From a checkpoint of a small mixture-of-experts model trained on Wikipedia.
Size: 13 layers, width 384, vocabulary 32000, 79.5M parameters.
Experts: 64 experts in each of 9 layers, 64 bilinear neurons an expert, 4 picks a token, a sigmoid router.
Training: 411M tokens, 3136 steps.
Below are experts of layer 6 (counted from 0) of a mixture-of-experts language model. Rows are named router (the router's row for the expert), gate (a neuron's input weights, with its number), up (a neuron's input weights, with its number) and show model dimensions 288-383. Each number is 500 + 40 x the weight over its row's rms, rounded and kept within 0 to 999. Numbers have three digits each.
Before each expert's rows: "mostly gets" lists some tokens that are sent to it at least half of the time. This comes from a sample of Wikipedia text that the model never trained on.

# expert 16
mostly gets: "ed", "aged", "led", "ized", "red", "ated"
router:446557559418485453433486509520589443495534535512431534542475531455527527520459447493493547543520489521529573558459506493544490487477493572508535503465507458532462477450492589450534415499500492501528553453510542515457470516547531544478492526456472547488534511535535475510469465483464527497
gate0:443567454486455534550543492464559565529523513537492503587477502573440553469500493533537511454488558532528459493522444516516388485420497462603532527515566454548486507449470497461540483431491479517512507468494481569582432511473480545488422519507533505517538465553455578496452531461477512400
up0:476434521438533553464480498503494451477427551481495403539505453449516502506466476480464483454431561539526414545570471511451458509490513523488521569459498484534527462519490524470533527501510503526512485464519556528526482509496556477518457544444552501510489550471430557518552481544573545414
gate1:517485559501530503496469521509495576556589544583438492519492518528463469462512465524461464482514462483501500502430468472535462548517531507536504434515550560577471429508550475563465510537521429414468474488481527445493493526464488476566491503449451510533511427432481466493513536504532553449
up1:538563490473490447469495525477618494520529541521507466557523452474483544524450455495515461588429499542478538497522483448469542476501500513485497516595521490542482476497428474529433505450515495533480445531466512438462397524504511509527486455448471473515556506541456545475522558471544462475
gate2:479484538439492476550462498474514580424509509488479532556425512511479549529514468520498469514545492486440556553475509506580461489516570490513547504409494520525568477514501526462555543500498555489517493572531495474520522539544498498553552523568471530512498580481484533475575459474466557503
up2:523532465506507518545504541483442524496517523471462462541425469446431540542485528531523434547481523573485476514501476505407504525520471512534516498468488444548543548423467497475567502469568470466579559507490451522508533539422508443523462545482471613479533524540473472511498556553536530486
gate3:442493513550502434490463435428557478457423523527463444540457525484487512438521464527520471462511557510485506457478534486565596509503573543509494469492520523475485477480511543490556492492471475557548497520511499446610517513512442415527516476470515484495546463618557572481496513459582474473
up3:516431484413476557445466419481477489444491517546470472565519501640464493520497491522516533542501409526496514539429594536475516501464522565521527509478512471421493489551445524436476469488554553550508524527499563485550495458540458550534483515467563498541515465496539530505487544480481465501
gate4:464499530547562555530464551465520554564427541490478515478560487557511560463536461517490567464557468481575455510515526401487525451531500462498488487457504467499468552523483497501505534472500571491526453532504550546506534528469516458577433494509508377521471495507516518529545494550524454439
up4:498491449471510464449512554453553524510476450544502542451413508489479452495458465465545511505524523489526480501489510515474420495455513496400522550498477519541547537452481411479461520530528509533457489486489503574473522445459548486565487526517504476422543522552467442518489481443501503470
gate5:443497468494472524470524505459481450480487505512511473460442407528500475514504412440452538510469448479552500476409524603483498472490550476520515516495467554432551459534541502497545502535502467414535424493537549509542503530523501499461539492452520521462517584547442473474470434511533431458
up5:504476610471515530518562524520478478561564464471407499519505463518522619461505489566463521520482500455481483537576505521558552486432581575512397516503438550482601528527533473475523465444490494522513546515516493575520496460479558507531497573490504491551417529496522478489545482510451542455
gate6:522466503446485482500459527487451515544486410465492439484525501512530455583541460471506606489438467475460509471527496499508603433459535528529521545519449436529447509455475485485513501464501437520503541481413509536467485414599506526519565556551510494502494516515472466540530506460483569519
up6:450540508522560416469363574567471441509528495477517531421547496500478443518491538498507496504546477573456511480515499500505575488475462543421556505443498534580598451540448540500498519545532540525454523475562488533454455542505498481494487499570468540544543469526574496447482525535506497453
gate7:464490523462495440446463536456487569530541509537479475504531489503521484498576495541534444523486515475506481545529532529535470476537518532498524518532524502454418462456511493525508522534485510509566528512519447477572491522466499470497470479468581490508597507425526522541462451501475460408
up7:544427511466556624520499486520583465538500489453456466476524523448511547481462521443513472457532522558529432493523437490523491549534525568536478540525522475475520494528445531497446455513509579450539495493544498485421506458488570449507435452507474535480474484480539478448501554408486498511
gate8:505445501488548483516454474480501424461495516502592498464421559495489510511476528493412526459513472479506405473520475526515462427541549533550493544499554481496484472533463444473477525572565513498535512570478494546561568503458510454453507553492543451556459540469532534480476511522461496470
up8:569513534526430522484458585479587515504445529451523490507589460563475558508543547521511541533593516470570519392541508479543470489457502443481526544533459527508478441536485460482468509486467540485511493507518574513531487500533497508516533512504478474500506582506447628496478429557462507490
gate9:458536460491524480495540523464474579510541501449456605497486553428502530480470487461473560466456513542498491580474524526528502479556584577522571506471484445420561461534485500496478486466473503473574450483451485473481490446533472555490525522468532479462442458603515531570489466496494479457
up9:498522536477535531494463509478423561502507464528477433499521528466520526501429464484565476494535527527433518482562504432543439533589531510487488461524571524529516495518465504472505486463477472558492522530414415475542459476434458544501621533482471482524532519463531483499565486456542466504
gate10:570466605528508536487539419512469516490441455481493546461545482514442530540498482557453485489452494455541464517563471455409507510482479501517517463478489508477552607521499498515446494551496509470499480516454535489533533524447464515490470482543523446550470528527463524483490490516488537538
up10:545480409398517442531438481479468503469536511417448475553564493459553519560515497468478529547493531490515456502456467450513539537542500508542483512560444458509498500506505462498460548553466455522508539590484481504463525474474514454514510498546511493485481466483527487514488488463538567494

# expert 38
mostly gets: " Clade", "hylum", "aged", " Preced", " •", " Density"
router:458399464489497584464513519507504509489524465500512536488439456437550531500485533567517537523514459452460541484464441412478547534526480533507482467479454426492535484453561498421484467545550518527495478518527477554469509453547485497507527409519477567473530465483588531493515493570423491521
gate0:484418495564477491502513530459484437449510462498549462550585443486423497486522395438455446484510533424583444515496489524522548476488537564450578464548526521412541508505456544481436468456519458500559501532487539477511454463492496559415519491420479472466506425486439528548500463446504480475
up0:491466479528477546516446459458502491502454474491492547453469505490503522521479457494480512461531481429450540484476552485465467445456472488527511521469499585475456517470444555542485493474459499589512479470538507494493463503473528498444459448565543546485423555472474485505534560539526518496
gate1:526447546498444535504529519492522452480466547530435471515425505476459514471516536456473564553447485511495502525523507452471459514434494606538490444439530470521458535510511511536504465440483597563486457461486483547502503452508484494482461552545642535427490515559490468451519513435534507515
up1:519487525484559466500474494470420482505508480553517512557506575577461488510534542485500426546465540486496485562514515449519509412488479415536519532542474485555409545501560530474565470447455433507589512515489559412435445495541514553409436456576454438499470458532448528442535481507502458512
gate2:511457524473464551518472542518517591471492507496575478595488449424552481497453555517477477514583519537559544453507489416429511547484517542448480453468440504508510512521448482464450508491530550461522463462551578433438498415546543485466527532494490476500521420444483458566476558527478491505
up2:545565467515531385512455493451539547528479456492490465508515476558469540530545490467473503540463472513493550567542496529544492562517565452545426550481561565489481590482499476531432467524567563529421513416512558555499508572475534514553501480440564530475487480554459531483521511537498487483
gate3:468516466461476487479474469405447567460500523494552512477561527436469485633534517573498502550593478517481422579604512465518517468521493482526471492563484417468489490478471566519503562508464477482444478466538456513502474524525512496554487553533504519568530506481508493550420515584539510507
up3:488575516507495538567537468486496453494463478450522535495473539424502499541443503501525530525476426500550491533488474538551478494557571558492455450429473464483435460518541525527513531541494513489460475476514534504511492520515601525514441484530463512460530477441525506488530517550462428472
gate4:469452428482419496446550502481484467529507522504451436520544461503524479436469575561469551542465490530489552566539494570522511511487477466451427482593511524512533463538495448471568560468473445519502464507555452457500496499491470499534498518483440566511529455484502445477511477514466531505
up4:425475531419451531481465430543509485541565491423517568491544463525510445523466435492444582476570468522511523468532500449459473599514523578509492439494456485428548491537471486488455532427561505480545484500512478485431489546508454410468509471492532470539432446510552490524535488520413445572
gate5:424507571546444503507509536467463546571524470416522520476444489491511493504524434435519484520538531465461479528511454424510486514530468552435438542438441510583456526452522465499522498546518508501457469563503493548488494477509479508532534488508425453488465430559484552469546485522515576569
up5:537496451480469509475456563501487510517533472509527436432501550464534557576519554559421467441553577548512473407527529490528557554484532490529495531498567487438507459472494604542490490456476474477438543603520527583465533531505516495458480484543608499567533513499537425502580444440448443521
gate6:489454516509448508509505455509413441490506434538528480514412519539523572432540546506460514553423484422489534503518445427465575526474454466468500486512459505477494533486511472561527441484555497444470566480555571450527432517549556594499397482518489503508524515530522477553504494520466495498
up6:537478542539514500547490501527446510530549475488425489435530458471477461483495455439562486468420594478573570493530572551484489506488516436501496540553542576530440429513503492415451571523501565475555486441465526500521452494485510567470471450455498519537483487521482545515513526462560517506
gate7:484580516465473456518482487520503540477452514519510482532508531428466466483523505517472527478569449460540452524502568510531477518489504505607505503479547557472494519482512524578458518475558463517553554470401539482474540539456512494479521492512529429510518478496431513516551452505477545500
up7:499520585552459475501535433466567540494482556458442501446503530530523547513506497524466481451422489514435443490450506490515513509499589491506488541478446483491529412526458486558562534478423483480453475501509545477529508521524493476512522494500525496455478515421569468510426530491476474539
gate8:436495557476535470480507514513531464432531501421407504441501487474510534424472524459459569453487510581485490573458509488493432505513511536502531425573487423540568518488438502491561561550480540574455518466500459458500422461505537537520567488468490563526552506475533440495467485440546459581
up8:505494500450449597526471464479517507507451469476551475392536472469510534419447448505480509512536530509490462462410454494527481478474519543496501530505534465477503501441518478483484516493526525553434537478461506464481521506536517505440525585408477538477492500418418543515497503464487465469
gate9:487492568478474496497534524566443506501539511482503501537427484459527512481363548513519589466444462495484611518485473524490459510512566494538440522466443475424583443594473468489564471475496456531440467502572489450518504497466602487450503484482519500471514430452462558528457490546518507497
up9:519567471504495504552470565535525504485584529527509530467467503492481521509522452530582537507539566445473484497484423468515477525507567483494560510461463532498468547462516527493488514463502525464483530516482453469473449424425456495487597498582527548514486531496472551502538459527485454442
gate10:473528431532495502562489514503503547497501493493498480470530501516568413503500520353518495524535475441592546490497517493449476509544469499488520514559526511532577472419576500501514443527438491431491503499435539432428469538528487527513522517486492500468522557487524464554575430460461463534
up10:486490471435447458439505477575454402526474478457531443474524414535532582528484518479474525485550426523574481502479540490521455461453457484434505512549526522575432470464498530517559491475491556590510558487464584474523547481553497511558465515508540496458522538521471442553515490509559530524

# expert 47
mostly gets: "c", " out", " director", " manager", " member", " coach"
router:473524519465549454529542541458482563477556552442476544530581519488562552518425526528516425497459562534496532494560479542565498504528496515461452500505393478541468489472546523532531506472488514561571511515539437525473485469471526536492411512549565467515456469467454473502492545475519523496
gate0:499442479445487449482470519454587553526392501562537537523547550458463436503526471526478575492565444464553500492463530524500495482558528475447530532476522527523517499469472491481519563502523563527455367468444504474523543501554521508487535506497536558508494515575507527443475509514481516494
up0:551532531477519530441456513484505520436468501511373518520550510470428451472519503477526549465488480499474482425530515491518532537511438529494435447455477499483570457524486528501441461526446486437451551532481555492460511589445486492420553430485503527484459517560524547514464477492528499480
gate1:499500476485486433524478514540505523523468528531490548548476475456452546528543478460514575500487507568495522587518486511560555482502451527466538494576447544541469490421554487491516545568509528484461510553489491558493549631449577507543520496547470503493570552508504487458491475550516438524
up1:507574510493425491521497493477516447549485509555497513453430458441458492474475581518565466497459490563506472513490579442407476506476506504546530515490479514429479522491540521517497468578541499574480536426540516470490473425456507556494459468527483512502472488484421514477505526446457495485
gate2:528514504522526521510520508502399508480420587480542492517584514510492484479507424536553491566488546441506524564423530531500534464541533483544519498451566528458473500403501460522499512438507423500541440562459450470466507491498555534614528535518473521520500507580461445547583471558568434474
up2:502493433555419461527452530451546420514526442546596504470534450539481474507479539471514530429558460460563527484520494385485493546515480493499548524510558533511498496477465542499435526560453499540515558446512533572517474511473495621527498535478492595517492433453367455489530558502463459537
gate3:471470543492577558586482541488423498542511452491486448480491520517452514541562526524533545471515471549588456523519489518515537523466549558447458478482468547563498498460486520493538469519479551480541471552446521496461482577591545492524489390544513534516518477521487517499539512521479531405
up3:438537509525484491442488523549658529589521490546498447426438515503463502532532455461509552540427566527440546477504502489555481537409466464578498470470530514540549517484469492573517549542518547487430496450495531497486514539511489509606530487525515521445491572504463544483565524545462479507
gate4:502489490482529458505557547523477511588466495451544446514515514517475459515507517506491484503475487484469435469447552499496470432493470537565504493545494521463502482480548463589501521463456470559486503504529522506508522532527469509488534497536548509461451511481545529541441571571574492490
up4:467467471530556488432506553471507533465464467506509520417469445481456482480522497500541529526486482463472519585508499506528397470485505548541487488488521499488519519573548437490489497443484530536552408556471486472478480458527556526460531521475474458491438474503496473502585544429527504559
gate5:527542416521514422448513531567535546490469476490517454488524506536533488510507511468539501519486473473504448457537480472494492503488494490516523399406583541531527471525477520514567486570493515484440480594479561488525524511495566468448538494439496506479482524564538533433589464468436536580
up5:526497537531434607486497508521480540441458509470518495530507526495532492548497442528496504520517423468506572557499466538467529487498519429458460453467505498481446465557577530557487550489474430441505515547566461497419483481495527528441546449479562499479505550499497459493526406476516509560
gate6:520497513604473529475510502442525481455443484522496486565501417435512449490547521480561473480448589450491502491570519481515469396476521500485483534504502483465487555442514482432563535547545508537525561481510501527452496522571477448492527576489512446485405565491525514457461399482532494463
up6:535522532505559501480506518495563511546518468439434496495486517479549541447525493489500514495503513450482468529448515588584515422523450498482523521527551455400507442497537517564445495479530442459483512449513551521406566522542484488429551487531454480477376498565522570508545498576499511492
gate7:422554501493490571517510549499510515430466511553521561519476585472488502516502484557470531428470530553548466520511464462451512529423478448486505553569514414473526453559537483472443549494499479510428510513471458484490491487481505564534483437453528503555531480539428476432505544498527505473
up7:526537506537531539458497485455501511510482500478398488492465431498476546478452472521528451490438498424542460514455544423528495518491511477445585463467504468489497525546519513537489551496497518502497461501493464531507527487448510439542497496523501519554558487511531529565491477491567547509
gate8:467535505443492441508510501493537505463494418549556507522546491519575496452459476408509459527516500602413515538489569488527486463494431498502419506555516563483509496548492572466420556450499453532500485505544544523528515433522544484446496406436488502514518419489510607504524549485549522460
up8:505523479528499505506484564437455500489518503519509455478509466572506514489496572478467487477532448538495422552479510573535453449492502535582487465505436558482486478414484447471460427585481510538447479487434502483521480446459526498452420516501569516474475513486400519532428496483479417452
gate9:552558508534487517470447488496440509516506538489469469492490536453399440442519539492496423477509555488507582517552520448505615502444430545505487476536480531508491633554547514480495548491516463485530506545510464550570509517478460401516538526481488537549473474526516514524561462529522440494
up9:498545546508532489451477486418468455456539585502543452556478537534513460485478577496565496572459506477473475493572506461527510541502504476526501524505452519506517532486436555557542514528444541561490551487535577495440479531471503558442469512472522472498505453536449566490460449471590435562
gate10:503512477589543580494473504504511503461499490510454485572518558531502499502561552420518531517489501514504446494550506400493522442523506517543535566491470415560464557508488427532493532451527482478494423532476559502578494504508555439539461535448558499486502543512425566491586492469532478492
up10:549461454501562511505439556472530541525486462478511485489481412484484502584540492554474500536528493491581515494553591518550526606558533495473516434488462458461531489553424478517508530526514430491476590504475475507439528453434556491505536531464471509458515497506482530528465447476510481532

# expert 61
mostly gets: "|", "|---|---|", "|---|", " Nintendo", " |", "4."
router:475466445492529479403410531513495555497476445500491485528487502481492562457474463499467481505546480537474438541484419486480522441509455552507414480508487489449501486388588487556498526503551521520493487505595481481513524543512514545564517444508516471541473471488550483479538501563500522556
gate0:484484484483535503500453531512507492507475547519533505537499440463539484499511461489521500501488413542457521622509478477507516531520535446480510463521494556479536467431479459488497489509414559470518498483450578451499515470500459492507437469427438535501516491438541453520419455500535453499
up0:506470443571579517503486525536516520462542476441488492477487501484507430522473515464520596432461454527489500396472528463495532467547513501553508442537501527535557527494524497514516491521520544529446483515580494412455480578483452482566505443530517479534509428442516574511479466523473469521
gate1:542656553454508549473535461515468535542511441587493510503453509475575439535558538464483479544493554510480540478478452522502415586499528506477486482514515488468425531556565478483513502461523529479482509465527507505539471474445500454508507470486495548521475486516466547471640560456494579451
up1:541445524425490443534480513435541496567533552531448559480565483551533477521557467572506564526506492498433541514576499460515489480489439513546448465548463519469467493491483483478537500447522494606422487579542513480530558558525571555602518486472519498469572545480504505563417516490460467460
gate2:473523520465578498505482457536469501467521550527568534502440489490472451587569528498537414499521564545523427492472500558462489514485449453489575486530507450443444525439504503488451553549498543451471561468440578580475506510517472454520458464437486591487576507510457508511461452478558459561
up2:529472559499442411483491494515522509508426543485449529480469402465473504518437646485575440524487534607512502551516436510571514535432521454498481436495504535476440538483539459472456463502483502563460513486496494530543504476542474509387546561520516501520503528477503568495520525500526469462
gate3:425508472489429504438539505523510535409504515523502519446513407508454494454573493514533533526497511577588463485506494529441498476504460512530532488453497489475501511547452510529526487514459492467520529454466500509440493471553533499484525402487510515547437498515416518514534504512479549474
up3:509524504414499492574502408459545499489485483532534546514473490506535471491470512505496464547479415474473496457541547464471546503520537531511482510469537458426478502466517396477478471486591537471482527431484579506514470467369533489425466468478474442564486455492552501486512553443524484589
gate4:533523497517545508483451418583460525518425502518439552489510470463562511486469420492510474534439483507552537504520525491501533427537503460442532520457551540507518498517423492504509429452544413438515551600519540531432493434531499536530445490494474423459450469484467508512448478516465483480
up4:562454569518536488512526500455431516443494567487519495483429515512541478540511540464474573417525496483529490552469505483520451403516576496495493487504566508509486569464516538467560503451513473607515467524458516505449508487460395525504448445501570500476506455497511462504497422505448565445
gate5:452525521431519489538533463558455500526499517413423588560478471488531508390570486473556474543503616493477457547557516479497517502518573470500572496503503493560496515545436452455558449529513492482502475472464503539493507438516415518565512510458497544474496429479444488513500396508577513528
up5:591512566530491506511470458459501496400500456511510464485532514512515515473537519509508554504562535452533494514553506527514467519505526614474519530560569597544514559575445526459499494493534525520424518587562427421490495453545519517526510621556440557568507446530471556441495448423467443449
gate6:477505576547444458437483526502458508459505489515547455491537560472502517462499442549505537528512461495513550462526536446518494466496559455552454494541520539525527510436467550526504540474548487443486545565494480454534506607479545509452452446464479480513539500479480498558492526517517527475
up6:481494441529464457472513475553422539462499496507489499525580452485442469557571572456468467437419520589546419502489470432495477556537488473480591417540470485535541460549418532614519443479476540543535573411530563543500475489493524528514428461462465543490497619469491501450526492477497473413
gate7:524504508426522455552482505514512567537494477559559509516547445532489528480547536513553416494499520463483467513501475468525492550463485506568440559524501529508503455498439518539461499472496500487442466503484440568482513503466538460473512447472543543455517569469522508500523515503432469420
up7:564453554502578527560487423509580512553531495539515505523569506474468460470482529503490473455472489536501454538534503608474508479504538525422568444531511540589488469528498559501512555450458436550472493481527495452536494557469430526490502449454532535559494517500522560625510550472464486542
gate8:411534494412503544493465482461487570542526520492435470526569471479487521479523543406497510599453503499571499611510494516527488529547460550486522519475431580520434550419519491446501488483481462510439530512494480499556495501524484469541494523505478599548499552522522538494488521419554522503
up8:449501553516572488568489480481513509492585475574479398508459458470499454572484435514481485489513414508514557493480477533470537520450412453536445547463492563526510528479558478571485478436432505450444512523394562487508492568509497470492514559491485537501551493546539562531522498521504544582
gate9:431485467446465516470471453422476507545475539484495480499515473560556496499446520493499510553495447518428459551497472488444487512504420525473504526466491490481468545526469443452584497508477487536477506504505547525481454505488493453563523527448494516491514464562564542540513440470490478508
up9:474469470454535418475602433558586549441504565412533481496496552524532495509533526504537539509555541520449517485449489523504464470492534434481525519475473445551506523543527506483485452548530402500473452542484537481494529483526504413529546461408485521541479559398519459509465505448489484511
gate10:499505475439494509441414497496486406503495494515489466534499463480450572518550528537468469559436472504552547518576498439592479506584382550590384475473515529500498471452416547482480470482508540558551445441509477469549503491466457465473469486560568530489508479471461477462509544519509506478
up10:510513530478488483486474486479489526474488494521486508468510478487464508442506470450434522484553577472518465524539522573528491499420446587531454487517525526595435449484494507516567401516462482461496483517493539499429438489447525522560436489539528605522438557546524500464478460593479455431

# expert 36
mostly gets: "|", " |", "|---|"
router:503492468439522449430425514470471527517500389530502537524530541496451483467509436515526513499489532520529464501502480513502485452424487500487441533495493511455443480451524499518493587506486526518497437523583442466548532539503485506502535478437483491598493476472478528456499487533510582523
gate0:524497475443505469493554466515459556443546575463505516498447523504528501456483416519426470514490506506498495508483446436503629528501556486521490443520513490452469519571434606502547538462490524435498486527550451515550446518440491534504458443529535488544494484486539513471488549534524493468
up0:548465559419489537546544519451541520510494452563469457478524532506568506505518510538489508445456575482544492532453470538534539500465461545592485498511527530451520486497515493539509436477462420517533537541586504510522483496508519477467570538523470421476546459486478510398452503503502561399
gate1:531489444495534488522540506384532518482504493445466499458529554540567548478494534503454398486483450497534523445480489473513499614512516534490515535477489400428485441586441475503507529479544568563460517471570550557515483503459442520510535503544490412526482463466480456584548521474463467500
up1:439456472578446535436425518538537514481450482504512471442479476554521453462489496501590522488475454461523434460499527511466468461525459512495521517512610569488513500582516428499480492483530470488569487502567435481530454515543443533537510522481501532551461541497541573506519519488524557503
gate2:489553553448561518499523454499460457485548484464513500523556586550492489445463536496543523554414369565503427488450497550507457448408464531536508484449483507524465523592533503505519459515480436507474462448502496516507467506525512520519522521486572489497438494605585572528462478540467514484
up2:491572559435498428386479470508502500578537520541530561443504519468448498572513480560419550449573467568453447521460443525572473556473514455412444483450472471556470437559435502552522508516504581502468407492533510484501435527527548480455468464451477493446503504470477506491474428508456473505
gate3:522516518529579476499383511550440473476422508495594516585527538499502489502518509466458508513547485486500486614556559489495528509530556394509515516520506531496544519512546486462479502452460480499523476550507497465463495448515436530491492482543426456556568535512518437520524485418465500457
up3:527475543467498512471494515535546473544540489507521447435524488486511510436505465550524493584456517528589590497461533487485462527451601532546457483461499460520587487464494518520501526540475559535514530443572469503521489514473501530563442446417528525486443520529503495505491388498495539458
gate4:504480536530457477452541476518488531471457472505480502467426523443504563473474503483502450476588481494506456558436517521501523476473584498410425506454540511488450518461513500496544475465489489483464474465494516342440532516458366544493499462539459489521486507510484487459480477569482465549
up4:416494548576511508511478475480536464430462510502521522501469456441487504483523412412503433475512478443443555470507478445428589512514563433484478547496482513444424519470467513531524523459535539429399515528447430493476463454563504501494510477543566487540464523439466515504491508554530556554
gate5:535534477492479554466520523545553466581480476561431481481537455488457451495479477527449524506498435424494496553494409504437578558500480556519483551569485482481420535484579558510588439505481444491511516491466461476459527509556478551493554530581575493493491490568520539485443424509505474484
up5:449498520509458488472487436582511495471523448514440505504427491422525522528495468466470473560554528445429466473487552533510507479496501490440484595591483547500556531434560491494535466464544453441520500459456471483480524562487522493446483470488509574537486543447496474444512470462497504472
gate6:471464452513460539466544480531479523515478475495507491585569395548557464495546548479470504521447600462508507507501513553454428512464465517546477498505595549519536519458490578487495474600503516469531497404511497452521544493525556537518526479453497506494439482456510525457525535533558530508
up6:538475508547499455507411494484448481414538510486413544401481490517555454544443507499478464536502415481558464450595526511527568502466485499504457476457451458484513443533587518479417463571475471528515537543528538518492496507485467532406506477503577494544492527494564472489509475436459419515
gate7:486495496495462488569525540574522456543469467526498520414460511526549521544562430562556470497495477532513487505583478543498509518454492410518478530484539536493454480542467535465540447588441446494543504550531438485515454533540439601537572501547457522505514498424495497473434512446459517469
up7:460463537540485522518496547491514485465544463527564474552513485516583471530486554464492529434576509603480545466536575482433539512504456548577496500528480501543438508553487543510536507495524535522557531519466465458516478539532505514532555521496494440536510476493370474531568523457461498505
gate8:506577498525448470499549484537470474493473500436529553479513489494512483529461538509501515538475483510456490510549529487560452407480495517498453429506477517515574513468533527531568531566443471524518541463506524506508487493523522503484498459529522508559417483514596587489436460484499544466
up8:523497460491501487451464468517528414463507482468480511500563401501449474474472478491532448509445505494480570519552482491506485536512509470510509539425478531519543553453528471446495464498420461559534494414509441574446525534518400454502490441513517519435541527564544547453475515540504453539
gate9:523457445489520470514519443484467585573499548453501468536529492467520532504470513497545457539496534562529537480494520424532441526523538510413505526533495429502398524494486482487467548512476605409539519464546476496474531472549495433522547518541555471504490502495491508473508456508510480496
up9:516503445547494501479458484488592459509543520448550513433523471490578510524558492452488436488590548533530479489532529515557550489515457486480435510526445496594509517497501510612458511480510501480515474499487449484497475446508455577541477455560515556539553508489527501510477498497424473475
gate10:477503521445535504493521466551496539471450504574440488543479515466525431415502485523538561437419466517516535546499505503430575561494495548546460491487531411478549520565511493446538533452477487514515534492469582523529470492575558391567488521493505529501480480562503508557498487500497497491
up10:467538556498564496481498385511493583575489518450536437546522529501502539507540469408502456510466456404497524509490425488499515481480438497517465477454519556548500454538516513469475431497422544524543498511516494472532518447553568508512501515482565508453441529476475518427470496528469518475

# expert 18
mostly gets: " During", " on", " in", " of", " to", " during"
router:571486459465485468524516487494461443471551491461491508531560509518414442479562469507522438513475426527473471514512608555575490543481547505514525463540547517496514445521466450460473489535527497458448513518596502503493534442508555491448537468501470487495483579467515515499506545499442525508
gate0:454503493476432498381552494506491492526527435452532509434425568414438450490481501487493480504518503542508552502526458464572465449484510473481528550504479518542491559549511525520507556494464546468485491486494535402506453571473566525551510547566439408592508411461474517522487469450576504477
up0:573464513453467574472465446553555475514502475552426440510468459559422456507511482535426491467483496443494581570504532453522545477421443552476471548546457486444505511468485560474523486406500503515490533498471391488465483493502540461566481499451449492547505540489465453532442517560449537476
gate1:446489542484522503449465488504487456516497458485451493557525559499467512536504500441501503533504465497490513464531564433507498498486534517532486566574514635479427491516503395524556443473533478500438527459450486440474487537568543504553494533517566419486460520547441494564495569543449513485
up1:584520579458487506551520507516482544536425550521471518481507476524484476505493455540440510489537540471479552572523421554454496527534443508484469537484431469511473553497473503493507514516491484415504462477566527477487511436506562517529444519480469525509495491494540485428496487432415500459
gate2:527421523515523469483502508528458494522505478524502473479484493542450473538406541534530518538554523549495509550569489521501416519466515475553500533557442497485514520529542453454515453466476510485439418557519461475511522494501528497411520445506425460501459496509522568515452459515461445477
up2:458487478459467541426500448462500518508621552461514471527522484513574478563537450470505414531519471481502539476482496500508457525518570476538505559514538559486494450506481492492489483506502468512460532495520541508492508430406467533479414571490534513473470494520513571526411485554521514575
gate3:544522501487531485533454598545522524513526527527526513507487562478506439465490499448608459459536495544485524446506506467491543561563507530515507484510498526455572485418546531523466558510525498565530455537476426445472464501548548531557495405493484455553556484577526497604529555518558468502
up3:485472476496496474440452538514475483473494507470505469478473487496574437432487533517492433497506570512477391444469475551462480488500522473509478552598569507438532514452506469454517541480530477513555515518513507542473473489419523511476472509468516477460528458544470490478587498502540504496
gate4:529507486483460467498545514538484424473519536587512543408558468458520511494485513551506537446553432478558492584566485508537457487424454542526478506501470487560508511488530492532482503428521456487516477596499490500502531493526445494480473536519493516443582504495455516436520476471533510514
up4:507475510569506491576517499533548545469565533559465463528464504522448506557438453473535520499480536466443499458508525438483514538472562528524535508534439507591528458539509458474500442475538577519523517524563466502477454516522536517456513527501469551507505611474465417544473508583527554502
gate5:459521509491495470575517539556410507523472445563494467474512475470476514518513421538466555508553548497554481476519504519475478588478572444501468556490497488486555480550467439521535485540494488529462464454428523575466462519444519479502560524454423525491583509450543431444553483458517411492
up5:493535512474449430548511477476494480541498517533474486567481580493612455492480469510500512514532522441512543512487453531496431542510479482505469548499513483458525509494562535535456498473506508545504466571530580518463512490526495539561537571495542460474581535480482474450547538510435444514
gate6:411502496449544498533501462481518518485562516524505434484608506450547584534489511502475559485508453481521498465514480606525543588485538426463487539488408522555504464534535508534542497510398438498498575473551474510437491524516516536566560544551485484498481509526504481500542531535494452547
up6:556444512474616484450502507457445603521437503477546494475427536533414450558550454581466486445456458536441460489482550400526497512482489469486468505499488537482501497554506485454466507446460492518484451475496501503499535540452514452478513524523461486526504467535448521507522487483457531516
gate7:511404469482583478540532521498484493537522500523470474483492494531561505509557494514487545492462570521482514511592522523522509480497556521505546514515496497472552549472574540537500528455553536411453510499533483490547496574510527491473363547542549418517499519566393488499477512468504487533
up7:487492474441552540460531478450463430497501550550494468488565540474509501479461583518485523511554527517488504493584533519490495463522454543498468530439426510507517465474545540520542502570521465548520479448524459523532524578478517512491564521497534472542510470541481460494467471398487463452
gate8:499411410511522506548482529498422553528508561460539484443542508473491406568507512532585541474437483491518516492582497487446478440518603484471541525465421540531533504516470465557499477462485520497509534489542527528490518528470532547507534443514459512445546467524451498528536459525495449513
up8:464483482478524506472513534536553474498556499539529404456558485445535470467386463526468452434508505451454500452500509459476515476506545501514496433459531464476469530571478509593501493429476575493497465533436526506501541492432513554612427431516547510502463507513504436583461493475445468537
gate9:424482534512514523551518535560501504484516497508522528468474494545472520496488509515457537600531518465556442547509484502442458464448511550503506506535499505406513471500519439542550470457514526554549541463571457456524559493518497514512529468563466501534553541487521516497535468505523526421
up9:527539494498464556517514535441497406503518451529539508434500479500512518507488502516487495520480473500498534501541504561516441560494440469448477525501482528504491419541478518526517483502429425493428471395484524470483454435493468561537481499463539472521479508525447514468472369496449499457
gate10:571446473508417511487452514535544469538563534497555435531529488534503427472550492483411536487486578503478456448521472449491572485585514603544489523468442463544527443496506542454575527426505492552564511516509513570472528468511499517524551518505498501517515451526494516516534495525486545490
up10:473467489478458558513529446486521490535488431474475504432480574451442526553559520505477529524488464496480548529424526519516559550556423500457424512533442561500468482491514533487577529431492470612493552469469561479524539496530528524493519479537444499520525443521509450500420522505528563494